{
  "hidden_size": 96,
  "n_experts": 64,
  "d_expert": 96,
  "hidden_act": "squared_relu",
  "router_score": "softmax",
  "lr_router": 0.00211,
  "norm": "rmsnorm",
  "norm_eps": 1e-06,
  "tie_word_embeddings": "early",
  "learning_rate": 0.00441,
  "beta1": 0.9,
  "max_steps": 4870,
  "dataset": "wikipedia_en"
}
Below are experts of layer 5 (counted from 0) of a mixture-of-experts language model. Rows are named router (the router's row for the expert), up (a neuron's input weights, with its number), down (a neuron's output weights, with its number) and show model dimensions 0-95. Each number is 500 + 50 x the weight over its row's rms, rounded and kept within 0 to 999. Numbers have three digits each.
Before each expert's rows: a language model's description of what the expert responds to; "comes before" lists some tokens at least twice as common just after its tokens as in all text. This comes from a sample of Wikipedia text that the model never trained on. Tokens count by the router's weight.

# expert 18
What it handles: The subject "it" starting a clause ("it was", "it follows"), math dollar signs in LaTeX, and table-cell tokens, dates and stray letters.
comes before: "| ", "was ", "is ", "|", "; ", "to "
router:494536461527500546480530471492503460507479493514455482490504405432591419546444411517519453469533576429421401465382422444491485507455533474448566563555438524460408424490557403554525505449489502480514537527462555481477554458511503498541528588549495469579575605458442517518561578536484431487
up17:496495423555457535511519493479506507499502464527508475496561461379560450490423512553524441372493527517443429407466388467499449408424427511492494514506472461413392522475523495540505507521365461482450503531499528574535534452543559488489475516479435488551487592437530538510457491450543412398
down17:507525458461439551522449522524528407523493412551603476571488471577542433492550539478495530524461567516432442545518544471407531407425580502406505440549602550464531462531536541504499456544533512482535471378485534552449560541440488518646528506494472520534521442485508520557457556550474524575
up18:447476524489442593575557517613452455562485434511511455456592472476543538500458475478533430439443571436498399585445544445525473470501518522441543531538512517527524462479514458521458399531546446442484581524498512504435443546543494604505562486429500522625579520438535492471532547591536496447
down18:407494500508464551507494521493526457515468462558494515492486521478554507535494521463582466492504527512492527469473420573499463371416529482458499584457539568587516493429509581492537445535532557524565539492423665557608425464470486571525450540481483464422542427394491596527525499511449525547
up19:433557528475395523495558507512474432401457434589494484502530461545491482535348495456621415486420528511513430519539502499498556539542529478472490546574538511540440480479543536447435565530506425396436437503517420530580384450496478530451578535480494523573531532527451490484489524500517537487
down19:453494543533389514373502533497468438478396475458577463538509512540490508516501423509518455519487448495468533553634539564627421528594554447540414583429421517532474528542482564456475489533535465472529489435423447524525595481426445538499500488488519522528540476431464509502534497447531563529
up20:560500549460506523412526516553460459508534508463480545500500504446487458469506531548491455528574614463443532429418557446514517450504577543567496426446572487535521489461484491439541453515403393436434442491522451459600521516491562516560456544447523538516572610594536578384487555452481489497
down20:542576514461552437474504524555415466551549549465469576440439548507462362571494573483466477429575506488526458509407493429544558496453395496510551575500519412474490522580514535531511476497534559441490535518485466555591500562463541506495488514430495564454456456499452568546561534560383445543
up21:530478454549505553526557446448479524472601528470458494506551413482524439483438457592479515420458515475465479433418525457462473487356523447607577543558522452504441533523485452589567500419410530465442515563552545556529502494492546506574522509484416475518486617530494511569539504492499433566
down21:480452592415448502449541539501478474566496572577524551571537485383581456547493514493433494588539477514499428388439550557568534571603538464542536437554586529478499515514502468488581480545481514527523515475419518460517509483542510481581494558473422396439506481459423512545590471526495468522
up22:425475505505446499499487390466485480469455501440545542499526484380566450562508504474557558543496663463395554510550511473457469475487480501447503499643503441522450436496501504475596485552490435491571488475384499572515535483520499508512500492406492472546508512432519565612495538414488495461
down22:527477492526484443496442568480534478505561437569462498564447440574578543504455439516534463498499558489492597561535593487481511562491508480410552544483572438492526518482461594435416429490524527548499445509563379474375532469455459604454550409483525479487544482423472531571476536513522536430
up23:542454473512521542439477509525565531493548548419488554494549500385498453460380428552488357542502452444516516431527458552444515441443465536497501506492508481514500497593562532565629494469440445511532479410489529577422575441524490497535547544426498471423511523469478591573528464504562461494
down23:466563473521442441522506488486614485497464545377570417490486529496559566521498388516521492463428586480528522550622542414543464543546589539506548454525485443521499487552466506473506541458560492501486501423521467513494553423501463544444572554443537476515462485454546427503533485392584594441
up24:530514484491506486537549481532526649481509527493507466430526411439536451567515388535573555474565545501497382524515457514513441517490413503463570582558586583477497529496528490511568575431481599500421521572495471542574530478589439456505415501459529496564598473502486486455491520544547468493
down24:484574577549543527592485578542505546466496492547549438504489474385459556438423412491435538471568530576438455492514443451440518509524439431507492529458616505498577554434503440487561475460520419521520519456389462510459502467475508528515540483474506555412438535545558411447565486503488572561
up25:488575507565441521545491446488448463531505448490566441522450474461564485549470447408601438454559478454447493497469503519460494492445562540426577592515575503493518466495519424583457458555507371567496456538497553387469607515469536561468498466493538527506609512524394476504576553493505466496
down25:438473502597440608561452478575470435517502446563435509575560517440562420530440501476513498547619514456462540464511481498591547494497488517510568585561548383501553490520467558499591436560549520499495506458582508435484452407418492554471533540498442536520459504428528527552517564507485532545
up26:459498464491568571527430498464452458479409595516512478409503499511506490580516487529481387518614501534516437465495453479506467543499524544545516576536494443479409479438546511571470492520516505473503549556452452454525533478569513504495590651443527402505516564520572500478589603539413483553
down26:466455484528527436549420586418575505540523533586490498484554499417553459488589459463565530499552505509546461532479455594542571489607482560478390499479473451491534511593553509528544507479587573388494581531479462435483521490518519498511555506540544569531508541555525364517519545476545500568
up27:552533457565475531446519517469600476585535555521421530536499459461564491564407492481559493491486571471416473472472487420470536482440427527500564483592523517417469380435550405560489431449485500607462539443456460471520539431538523495525544524507417480559479556428466597472497480572509492462
down27:425471556483536450530461439484482510488542399589493440491495382553522461561497570425468469403494523619528438516467512497432471485454441447478540443479523550524477513563463401505540458431557455504433493473493445504429565462461531546600473535536436399470487559451502453527486486493614444519
up28:458542490545407596563683502488451566465621525466444460522474502449548364530445401605552552492524500546383434509487494502504550457568518494515497495510550496500502554501552516552528489522459493494531515441441513588525473469551490519493492487499537446499424490503465545435570525532512468446
down28:536588458637535548543474493614555510504528511603485429482451437423488501543434509577469529456525568573429539439413458488484467468516583597509516495532533548533533503553538505488531549514503457506381405466533468480516496485509492448549477536413468492520621554530506500565518503461508526412
up29:423405415533498510454452543441533520553464457467441565538464533418486493539484435439591486455523465488540453549468521527539461416528476524525631476508498517405496531629504471550558451474514471530488421470482578419497549567481539483527573536543464484569558531468487467589435542457423414490
down29:550480608511574521474469438395495537547535651470462560532527576574441498481529515497525494575473525592574536549505547449568481517571550483519490525437511559486467583426439483475510505527512552495456519553468519451429465515464487494470467522553579584509540413461624498535525406498514573503
up30:439491467459548522415473429440476611505541522446521525506449459545506471394550518545510476516560524553523514454499456492442439440474523458429522424526392456524466407536468383515523511549462479446431412513565516449439506466432530453553579540530554488471627531542445503559474455506483474591
down30:435507405493427475490509511526446623503568509476469477472508554486579500550543496542467496531472507501563464517548564510450653512489514406501445563451412492453519474480513421400502452410486419429503565602439483536401449457516542495491450500498500534443536460404523512517478487547451417517
up31:446426501463456492564541476424490506526487466487460507433586462434550508613522448501503527491512522480425444462505488512459497554514506503364478558602499562560463526473508516499432537459477415471467620537371502502405452533522503507555517610492543553516509468495414565480547521546465389469
down31:431476571592517523532467505481511481475457480548441539429451509524548509500536516442521534512560571614553530477514506583625555525500553556551466641529499609533457521405589536543526597510462542519500425538511441453463499472459556579542458512517498515532461505504574396513566452539475493487
up32:432480502527549624476491505507463501450487460519554557455448506524490523476409513503626410400414468486494449467526471508462473529558594425538475527502515425523524456439571497542538587563462434446508479523444457425501592552498437518479437573372487500512500488396430489515554465509510463489
down32:482519466445536440487448394473484579418517506468520449516522498525471538417532442530492567567420440477472487514604458472551458442594542408573425512489561429494425527485535585526432549534411474519503448581463469459604538577543475513547478511445559488485554516426519455482542482516495588441
up33:517515548614522554498501372555469552521486378441385570488486469571513523485459459496488478443538429483505521555494461503479500411432558550570528472452457499485511568465591491618534583456450561521470464605490510518510536470488475527472544544518476514568530495560471422469552530579563510429
down33:588481573542466573544426504609532511448551446510496470520365481530519452503508501477535583445482404479519440472571482458547497548494475538495517523516554442504557518516505529403416512488524504515568376443565515427544495575527580534520469530414515490432432522591463505451511435481573436468
up34:462521460475546477517555520542555514476482540340538501494451489528501498547522400500463492428514537536482505464481429427573543561434512612447475389534501493461569419512501493560468450444471557563596465551552511500524485435615548504568575575467486521612548519493542468435480533455484482516
down34:531460498525484564515550542540492551389479513505521539570477579464509576571473479457431519548522549520558488451497519450448498622513430404578536478414536526583598427507529484456562549447556404495541576520432411490516487532505550528468425503453480559479459510517559554394478545525534511432
up35:469506423577531478440472436471554552539562544500487592564530569552500486525509477446470460342461556479524556519496501490508484498467560462457533388523544533486530445536498509505452361431495418441506428465532496507538480517506529512532477573451455445503552551575560603536501542613473508419
down35:453522490536519490470479463463567488397434508478577483572469494433547480538471371590500570527476494470505532627505448523373486507433499487468459487448477466530514489541467450419518438469551486467548565571519538448578469508558480566442501505469378566443479529428486573558488504474485572414
up36:551511474532456444520586522519480423482436429427518470554449441527503496492482503484559431463534521426492459494461446508540478508402568468430512482506501505509537470616455516468492475573467470494403514492601535477469613462378557493434578450454536423506603463572428479554563536528569463471
down36:438536484493446461543563525652418507437541460551498441490533461523506511453469462503527481493508542455412477424484563552479495473477486606506516527473539410522535492411466599441547467602564540500537571456561488543560493476458470498471457521485540567413556524388590546544456515499450477583
up37:538578448608511601458586502473494472461495463497450544553489420462579420523460521574576428480514494515451472458430451385492467528430495523504548433574466503443416481509477410426482499482439490554424507511496547558537491542498558537553473546499463469513545506546460541534434565511493349493
down37:504505504487545483570451548523489536493484493542482542469559541507469619505505425549493530527550539550504492499487529544554509560527570439553464559540485490568457565378463607493492435552461524567539482457520499578518377540387493515461486427538547605540494455507386515520410508406461440456
up38:547524483463479502511460506517485547535563434610442553538438445520465438494515481510483504523564498417491423519519453455384569478507489511536598433579435424517517426525558535499450541534551479515448414482565472505443534549576471496581550612506448451562601515493503571519460502560538393540
down38:486544510524559492536502494527380406490458438555461539440489426530501532446507495560532467441499549561550456462523460570489504405498531588502547428464579518596474523468461561464560491481542496375589487554456490518514493404502514555459494575501462605471449473527558540527546535597610511487
up39:567492502588491521408480507533490530474511468417511427528494489442578510507482430437559410472520441429531532407474566539477419469523459381461509554519598508477447469451484491500577568460485442470470407595454527495484565463501578590566484481513440516510592558510571517574438535547518512500
down39:481526479530396586482473555464499390524474481542554573543551562481516526466505456444474532411449556485483444458513534430488450416568492456562547476518506424499461523561581610371510473518497509544540540555480589446484537457528506522431486491512573557446540566477486525524447444442447433602
up40:551512495465423580514419407496551559471487472460437425557483415544554521457531439490559453532439521445530509456425401530483520420426511576539521511490504436471415470529498476535537490414441465465464546636627466484503572486535590464495539561445514508531453492470479486466543571505566484475
down40:490455506638474488610436503451493537459494512519550536460491467516503511431612383487463510513514558465516540568502455502528460506563555589528502575431549558532507552455537485590439486469446454406535420446481488465583588453509444464521528531512535489517519541534509607455579436576519538540
up41:475509514528546502452438514508518449427521566478467503405458547406585509596490474508526466523481540365454445460482410459469522464453575533495512592512498453548562497562516451616495503489463418490558504513533428518522517526464468478563420610448498504591558546512388495469446466446539504566
down41:557436507564437446478487561503551509547594457545546498463521460467572505486489534479499497528495489501436533584553542595527441474532560359511513578544461463483570423502500492488583592531492497532485462551501473536568582470449518594521499489569579485524544591473514500412551382479555569560
up42:538528471484463512502436523445538543556586475453446575489633502517550469539447508440613558541474533407449489520511426528535529443458449460479546438504486526416490527602501495618451454470509434446483592522538421529461580519604513532535467567513551487427544480484493564544473567444522476478
down42:478513532447514413546434474507500499513565514485546517448510546509547560520449391438603497490465490390466475447383515522467534464492488514430522538487554449499505530515542501500486515522449497479452584546403452512513612517561603453451515519571441393484560467436506571447483601462441579553
up43:556564468570489463539603529499464607485489387457515432530462442534619458552513427496560433454488563445521419525502425564460562447502547552523501545523450575531515499496506578606402486539483513507548502491531493496470506543521509468502494511493416491580588530559449538479409467403496456516
down43:503489570447503497522446542521449455511573499452479503487503578489456581493499438435551465545539453485461481531541556605574434520569499432508402569424504505570558520474454550424536574563517439470542435537458516609544499497489490506534385515461574499569493488439519588357524554495526522490
up44:465501524591461532372509569500529466522601596506475454535538476503476490551501414524503495490522551469537477399477364469500451463478481478504507475625423479494517465478476496538519498547502549523489499481492517522452506442511523546535590656478417476559551522388522623488527533471440489477
down44:454528460507483509576452449525486499462563504500490446584557395401563438489504468478466521500494579557529544464488498457486376525462561474568567395480465500502575421543447460479554463554458446550464522504509499408387505469557496535420495535545521424488418580527452488495446587440502426508
up45:468496401493507556512582526472528427482497590522527588367519512513506483499519379500511404526564513502483441543485491419465422511498496506523446566460579528462499362479450503511391513473450486565556581495502498468450512437461449551525472525500489422593517535560423482425526581484517474485
down45:515435495597462525499586524445505476433456505538575511481584488487490593371590387483518519452447467454505374476537486502524586475473541593533477506425472550527514416475514499513563567476484487556488576525465514434510521550434482479579498512486553497511454539496375496446538553492455583485
up46:456532332493540556489526479461478507556608544472507471517584407488445516525496434453488487476517491513386495403502441473486494451539566502429488532464553521544458433477514504561496426509573457582502531525454466412535595516473497513533532465430461507553631483483445565583523489494430477540
down46:457475475510545506517484479443494526441414453515464466584504458484485569522526443391520480512428518425519498476550494581488509462476582467464434499444471446425515573435533559520530526511542516417512441529444454543561456468465424505529422596460508525484574539416517468547520417564585545660
up47:514544533481564513495565512446472455516454483539439434566535426513582475511398450466428481535444506594469458491456454457526564364517539527461530521568397519453467454488487494437602530476540531469576480509459555558446479426542500562521502478480477461621474514543397471561452488495574517415
down47:469483520544468470603424503556488508547603507520453480515483496532463539505439621472462495559570518540577484552453533447500485474387487494472463561378503462422457551471375394437546456538532533573510544509440456416475573518484457525524497456550480514495597393525499485490455496463477452508
up48:489569432491530541474455457478475493447535633423508473447579532435511358478445522569524456445515556462467475470442479455516417507462482511439578537480478512491445411476519469550498464512438468519518507564550554554510508426510528505583540501576434444564525649533436516518482524564416455487
down48:558545466516525606469530426423448576440533526542494499543529523541579474450435530463483522454519521509524422540514462482516511548380429478417501529444487543552592443468553499390366511536492436452425539548517512409468532465479546524450431456456528564576517496420559515492535455507480569480
up49:458565491446467506489445526518488516565377475468533569495484441435462463578522433472523531529540458483483472462454440527444460578414593493455557558605541538471471423441494479557521554524547469565457478535436526411417521517574446509445544562469528525527593512498426498448589525460444400479
down49:456501489589468489566527540503514476524555504500487522478450491509528528526506525466447503501564497521510570510456522538608584499538576557442467543513406560492580426503576456497585476437536516488436453429617487480481457500415583513551447559497511534472505471541608332496575481524580455540
up50:523564424561481569514507504585446457501454579449510536539504532512652469492502514422482528504581544424543540452388493413504495518528592456582546518534514476438555541558508516386518457488448458439496543571444404452491479519479450485583527562494439539464547570482526546475483473443466445479
down50:539544545543429485512513543547412471576477526519530531465408540454517623417577516588525528424489468592545481412577516543522528542532478543540431458439488489527511481493488553469509440468511439437501532443514511571626479592555533545433585470526467553488432520504573401529467496511465482450
up51:518575501619409466502452463562455468547503520525486502535487537461462466501463441539458501409482520432428525449464416468527572454490565568561485544536526548537458497543567500442622537459473495479538467487498426477534610511515575468577509513471530437574556489457398452423601445539446446523
down51:460546491524468568514556459536472519408470503506540421583572513483446536457436464517499518539488634562539554527518556563516391536517540525514491650498472492569536511449469422513477420519488427612497519483478385528545538501590521550495524442514491567457476514473549468526542579545496426552
up52:437559514471445508446499495592487536477461611559527510485582421522553505505514438471574508496571499470428467326515472462466497566422448412523515474521473569526447508503573475464501465457545509519437535514528401620525554596490594468496492537521504492509568534516481447472584551506540451473
down52:509468617522532525541490479476591610526464481636485535486432534529473474510488488381574503501537522562574508542498513563596539456538434494403513483486481612458492500445534500468474586409491483580489456485520468490430444433529521536574517492496468572524487574544511542412569441498477509555
up53:467419522546468465475504545563537474536509499431446548514453403449573436557478482475500577518523511478429514488500419434533551550492504435464594566624542412508441498500588497547540517408520487481518555542457523412504560457520465511580472598509479463571526496408455581535567578518475498437
down53:428473537437469453443473515479431489499444472470524519630379561470644507589423502448527525554550442545465522504525432514531604542546509480451446470481413598545517523490538503493482430532559535465400474488528475517537505464519479513556511533431631521561553545517526542469497454532498540465
up54:458501498482510477434520443425535524484488520533492483404588481426496497525467425489506427577535506511571464438489571439443489462401470423502514535426450635540532380511488474496473547540491470485482517499647493511514448496523471553409581489548448494535464543417543606541507507431513438478
down54:586447532557565540592500475501499457482521489507542471511520489535356456536467485509509492507453465537639438534498555506535476549551442586477450531516502523468427485475535534493503498587606515492547495456538474469368450526592455466521436452511517573517420470528651497473435441500466488536
up55:541524413543486576502559520556389562467463447484439435537485494481523423466366471474522538432467611506403416481501490391439473408453518540478520464523480445489436498549461449507523503511481475487502558550466507543566515426495474558486527617576534468510534551575497526560476572458471448466
down55:521538454482450596445438467458484406489463498484525549450440434529575418566555466466466527500478500522515475591492461558557495451508544487556537625491540525615484566482552602566444581484477486418533421515483445520493573390478428395453511421519478473505503501563475504514437501523486529530
up56:490443503576425478428575522546479533621508568493532488511484452460462487529526418410512464438479441466505431494503434530501603516482458614559556467492490508496502458582596512484476401567567486478479476504470593458539518476515524533511516661446600457531554490566502437510516510532520482548
down56:537490550486505509456443482517509475512489555531478489457454527464474518495535424490525435497522479517523588515520388541458550334543489424434435547426499624562577437469482563526538465528496412467464480535552478523515532505549607514506467501467455659485507414463547471491570461434541459515
up57:449570551591421480448459462481472539486507463472446568554445503513488457521513419496552500488500569420438449455523445514469478516485484498497626443551531450573522426535566535451541480538502488557555495501457559520540550529563550470543678581469548459481591481575411545441502478510541453527
down57:583570415579420418545475513586425424415513551432476510579439477393577522530487410503530480430470507480497462560542456497476492522508552464476478542429522434510537533490470543515451410555613468495540453521494506511568579506599492596502452517506427481510493576434532537493524538514458491507
up58:504448486494508467507544501531459544499526480508399562504504467477461484435514423520485486480542590415526411469487506499398532510473428576578500427447555530475407550545608458549479448466405526520435436490462510467480547608483536520505548494506525433548515546554391496513440621467508386488
down58:447496555499422460512424516529473492568507488474406475582454477491436425464604530563508504507448501502537410528515498435575510535496524529475540518413486491499486445628510525493563481473584570489463462439533434370513474481593500522446548553456409386481480572490520423511485442496517417523
up59:516432379484431522451453469478501529551512549454474581554504491541561408457544551496508512517572545465554450516501448491458439505484565527590475509503542532526505539475545468609445455436336479477564533454470500514430483529530519550530526513556540481497526508546476636545421506530373469447
down59:449424492455455619562569436561524493590525585513537430567443545448485536471508550454513517527538511462533478504429493471506469490388492411463475474461396542550503509531452405548512477535473447488504463472513519525464345473465526441488491601581524538424500498431556585480460485538504445520
up60:564450496488399516374453522523434461451411487487503529607491466506471461553429461547546524479582528548491515505430496455468462496509605495441489543538447528434477525563462359534519431493521545505588428519438471548525486473636470483553507525508544497437490508508509581560407483508469446463
down60:556472482409447547466437506559507376488472507556496516556489488512534484532516548491538559570533512546498494532482614524490474535473379502506542538563546488552578506488498387508488471517526524560518508606500528542409511484557434470533578501535575510448542492512526604618388433463457423475
up61:574500368484533599466500441455485496563505502475491504518514397479590495468485441474527492470572528554434515498381541398505513510456457469499583441498425470521506431578592440531576514513391464532463524564542539507510522439479501529497553536473455461547478548491455522579542582578498440428
down61:437490647467434504540484498549447548481520488422462415559455504481490533493464502613479509506481554421506480496563517533514510596520583458508509457497505520447544426400478525566536494382510410433460471397504415486403536534465406526557451439465501557460436476510500471451467459486524468521
up62:547484542448417466510480507520543480577497388552465445617491415443470463475515495446483402433440504468530367502442545451479542417446534534462510588555561567518456478487518522511470502467519426433562413487504519593503540448497456560460475500493472570571594520511459481492481479554580473435
down62:440482395516467487460478456471519494470503568484541489560512485535411456502477545539479555532439472461557479499561411474507518581473499389439493541512508572538557575466478521515546502523492403387556486513434584579510506508488541540504532586501424553396510469375547563490574601560498459496
up63:498558366617484513441461461496533468493534517533525543542556415394520491537518502518503501481559504572572410489461496482459507605439455518501542526614425590506506441435474516480501534475471511436470481493484485422533523463483602498598588456501556496566595520409497442504452545537492469523
down63:470511529479471508543464388552393507459564519513587491583469466521504532508571585536500496559573499560552494495533540471447533528537543542541519521495499548508522507477473541465378416442440561620593562510535547468497500499443569543540481527428571448448548437498466512546627479472557594502
up64:490455428547500490492557444537498577568600522475420543443584466524519515435442460457569405500468507527475425474500515441516456459535536462568507442457402498502404485563525481509525536482443465437479470603484445446526535525598487453506454475559457423564533486536408591480504487446394553447
down64:356574559510461542479521443492405453528513438548474506442525479518591569441501456426467445503470555474449531419571490524542418459468508473474480524539537404548490496440555514482464425559448502587496525524417542411476539454461488509555572526537395498512483571555490456520542506377480525493
up65:554519465456522531450516471506416540484462580564486542513531425511565417518377487592475422423524528520441494540492429427511511504478479452530565475582495499460461450528536422504503466451449453534466490541562499479512508435513599560499476524586346457582502499541518551522452574514489399428
down65:523466443466478521507558511598511610587476601545452425466454506492370519492495509552402514565563505484527490568416476496426551522477516506544465493410519512581498535561507386525510482481568502570443539440505642536519472503412489513520534530494505483463502493414529479453486565527548563543
up66:449508523542593472457473500515465475553483539456508495347518503417557480525420446527472428494532552360487502513529545474487442510489557518506456487512393377526491505553502433543600497546446442478519442514453507516492534439464404577491471548503440379572456513531440435470465523478507487448
down66:498548370478473472533527505538518568520463511540453411462493529469414612464503591429481533495428463525515503522542477474536527458478409442473579559552577505462476480462463544506491528518495496491500502456442514486559630534421425499487481457546501514433486490461480509479645449535540661511
up67:547528472547461525498480436512558400604462456427476468446565451506553520584381488540491497492540548542482478558461428533480520468526523580415522558582559525484467449459518455571583501505538492499552570447497527534414442505508487572460547524417546532496618505499461556572543531492561423414
down67:540502560561487543526509517559498442605451472525533509434444470417560539452453444467509454577521560558500531525437535548582527537426512504503555547566533515565469501482499547549536537536531460488492589508583468555435420497437521383452515513565524551476448593540507623449560452518432505595
up68:497535497504483424497550571389535531511564518531436651440513527509519486593457522495544433436497580468507486516529475479495387517513520434436498511531489484467549493567577461536441510569540458485430431579453524490373488464438475493528546545524450507564614509517523487574500471501426518399
down68:484499581549463548467382469500549543520564483521477541615391499447580512559448453471513504480521509440555567500500540493498471479561455399556588541520508434526428528547501403494493443462594539569481375452455463432488490435516410495499498567492545526433562491453522478493458462578496536489
up69:483525487506478529589498477477487549510540526488469561531519436409491451602464458475543481437619512546398414391488505506425401504451531490435514499598445527536388529588563513433517481519526449488374513543486555495589549528503592481472511556516486495496574484495490466534462462539537437478
down69:505546578478498540461456451478431467490546535504505505535428526438578502511527442488504588488491485445518390555535498493402508511599468542523503493499478609464420526443564572485476611444462508460563488517482496421577495576531488389545500520538507419479519472517528372393531544493538523585
up70:466548393550472552496496472454504556552510504508384575409494540510512571514508475490455571480501454383380458419522466447460517487516495499543470444489518397452523464452541521515531411400445485450467499411432417528502531573496463549477575472495468427579539566476480534504598491523510471457
down70:425454512469552459480589458465513523463425501451528528507529468558528516460547497568522560620515505437548573564630467458481480605570403553424451501517459509478449484507454560482500454508512457424457514464573505435412507597448544526502596428545482451485512551450507513581478427537550511494
up71:541484536525552500479532519413439414481504511512437464592474394434505489479480516554415425497466610563452493499451518482536463449468552544448467559487470530478476434476493492466555508445491481472552543515457524573481551360499517521576529522479474437677496515492386500474442483498559531417
down71:564511570631480430553501528545559485465576505552441536473505558608447557439524584519529525559514518557580482528519548497494546522529469480515538495458580449457518533441443475493495462555470540554477545473497498419443567546435467496439496428598490503526500369519452446437564561432419477438
up72:528530486523464519478567478515493468512542566476418544481528440511579401502393470519588501430508533474445480515402512501433489513494456548530572502648401541468470482552475430546539479412453482515484493521467497461549462507530465543492457564537405404571516602453522565512531562555470413450
down72:486444417502542497470412505509497493522495500479522474509474445531549482513571555620478605495540477480524546571532481560480566356454526526542488532527539401470552375587589516522497514592418557513462508438478568482448485565535506463535526544494515353506553541460516468502487483564527552494
up73:542576533551528510496482572535541426499480501497479497511556503477601439439379483516590419455554499549472519383518499528505511459499486488472516582543510505466516488483461468508447589517381557521546556521461473557420543363572504530502507605491503573536560555525495592530520528454576461438
down73:473572516508505506492562471496597433593437476509550499571499498468510516528414502445410506535471428549528494453507522506491575468563499516451585485570640499534530510372526532478507518478587536436433525368436507524427442556508561492514519522482596552455534438503493567535520507502441420463
up74:455461453584547577484514376489570508532441476532462524476472431549554513540454530463465531476521499411460472587449509389507453536522514450504475541544454502379542481539508550473493423454509457476498505552457407560503464599403535525458514459427527529474426532589534444452584547507430464433
down74:496416533534473586509477497472499494588473502503489434496434509471415545533612455621418530419516488451575556504443546412470414599495411515478452491482514537512512470547496513608467481530496487536482477483460472443391462613482596480561553524438472543513530556446549536523507473468452466453
up75:484522510542537499475503466590563517552529570434391537488473378457624466552458481521491526506559569462494503484492410439480604501513527453430571496505496459517408475564490434554567534411561465531460503494461508532452529408542461485514456592504543452506555471457475599521550562460542475421
down75:407481526406428465460464498482476473445479465462509449620418526436592572582428502500522506556549458498526578543530396505592518538498527496428437505499421514564481587533577497505475458442552439421455446513536462540553489459485477510498517507383535567500526553502560510488474402548507549473
up76:420525521438454544459429530567529501481392478476577460528442468414557494435428418458550424520534479409442493589480459479552478494442517481488596548549531492498445453510426539481613507535522557550565438487494561487487507527512420525442489540455518486562502585466469515437575500597588487520
down76:515501410530461395546493527620477489529483498519455477578423442470433474523414567451392497520453521541405556537491461464514530516486535498494549596595443505471519504527557495547533495547597459493487492472579507546519536471465535501569510513559683551543465484490483479510570427485536475556
up77:436480504514429463509522421429536576407550503441379527432475381451629448522478414468484501474493506573548445508468445475475558485474500522578442554544516507526461478494492486546503531460454476404452599501531540519467490468526476440476600522464540429478492533457507583445576497459509483394
down77:547471591526504521465524571542509639549551562539481492510504536463503478517434441414535506489570480542485510492407443469444467550546459541505514497456583505436454483532400506487503488538452614506423430558500525546549417573597430569467486518568546510577528502551556575439429487524524448451
up78:513478458451487500392414437468405565508505550549531429542532440420514493470414513583448517481476530485437428520497605497443406515539412469537550539479560480522390482537552449503444517485518521458462564530556527452464503423568563479617546441551511534540524523555435465512473487473440486421
down78:416464493462489512457412461453498512424492509477621583466534488433604529486502481527489448544523475454516545467445471487532564523557450507535568524571466355466432554493585500519505484491535536486460550574542515487525413578420440454416621527521551554490491504512437476443473525498392525490
up79:571484550526463447450500486441519436500542488558429470474451531402496429463465429467465557525487488492537464423470579456532460471501508480433531494558530639552495470485577486485436425559549493493492446515436512439491476542430525574612476432506497506534555477590387519518416587547494449587
down79:448527462504518554467484486443585540531464512569453577504506500491497483503576490491457528366472509491579361416503570478472470459491461540467451472429503505515465542475437600544454482523525520500545576492419554417470519502496537504493538499484335398467501536445599481556544568468468558517
up80:549501502500523556418534464510441429541600573475449505471526414488460538399520492456522443453487533505520475546444512379516416450462412565517494528618492474408397542579539501511553495474559477482482603554521505470502433445527497479539430529413544508509466466485526531428493428426551460546
down80:512454409526526508509499390508544455470508564445478543510489474561477533470563597410540495488445487482580507511409498447457418502424550497493499586565503520490428522612445560535481469506448474524452541469460581494491464504485509479516509526637534524669445459396518520520475513441503491557
up81:494439470529516498516484466483438451513461536478411541473539534403573484437529412482551476490449585439504461463440595488517555531497461480589481452443538569394561467480527441502514509516394455466540524515603470503523504529442419567570463524543500443567409526584466593416447531480528443518
down81:502543529502475540462484591472490621467454495532434460436508409453508502433508547469505560548376451525577525534517560557535561548357538490453401460500559570475439511523511546491507557490489418532490578413475528481558502568448542407560448498439448528561507521517502489476433535465526438532
up82:567447479467478474531493525567527470537581468414509491530569479448563390402434471506458512481571556550512496523476406480530494545470503435396515456509513525519440472476480506563448490485558488430405516491503403538471468477431536550501594493518504547578576471563463557470576568588405422463
down82:438432593497583502451494536565624460446505499486500533540463544585397512509396467465505586512424553591551568533537532510519487507451525478529469565583476481461441536502535492524526499561547501507461525574521534415475545544493515464509434452487520527487521491481569549613429581450371509523
up83:491564501512587488489468424450441469544604542500550460410490481488567492495520419498569528517455513362471490415479492497511478439423603445539557573557488482591498449378532447564480509485509545501587523500515502539564574524408494570491500544465444451603490522501534545459484567522503489542
down83:487469601544404481526410426485534476523515417504440565539553403520538551459552391538492491429411461451465542399487473464557512453428553507474535563576432491538467539510463488529478560529558485558489569490495444462518553555382484538568587539502424478449493514438486460491461548547457514477
up84:520450512513498450447458516485566459498510475515514484429448493467484473423552537444562510502435583507363532399519506438493519541523544553444503431532551462482526394462553436536490572481414472614478534527514474443536488429524526539485428511586532418609633525573488490519570516467472485523
down84:465604401570610569501534537530422421510602495531540464453509484483560523549458459513449505467497505483531485495538498502498420559512478592546571540414472485460520456469452542505502517411497432580572548499539430525546451500472559590450527516452547595452554481407625484475506510546517525515
up85:511533466559484517451527513426427512502516575543390495498588411512602380523414446487595492506497542505493407491374515427525575469503445470549564425533494494466502455451482493548562478457443507501506521580568486485525482399448505555477498543546527455538509555460433551554488546469513406504
down85:487500478572587521487527363486568582456507390504483454572514493456518522380512569518566487552534542485500459559609431448513520481555492537466487534488526530472488429473460460380509595493439599451552532569528475545483440535438495547463472493445430562459504544486480543548455495481460585517
up86:509542506521569559432485431491552524510539555484409520497568485428619382503454505523483461402567516456420503462468479335477470435463494585508521475514415492522446460558551419518462476465530488499487513473502462511517542414523556495550480574535468486582560556468444449533587568505487456516
down86:409490450504399505511506526492511503490521471503494504645488532447527530416398528479608487465555545516536510588503496435495541570463487492408476465488496453502535605542510461515435467452527547408496497549464492394434486577437404548562584521556479537450464509469527529527591441531491434451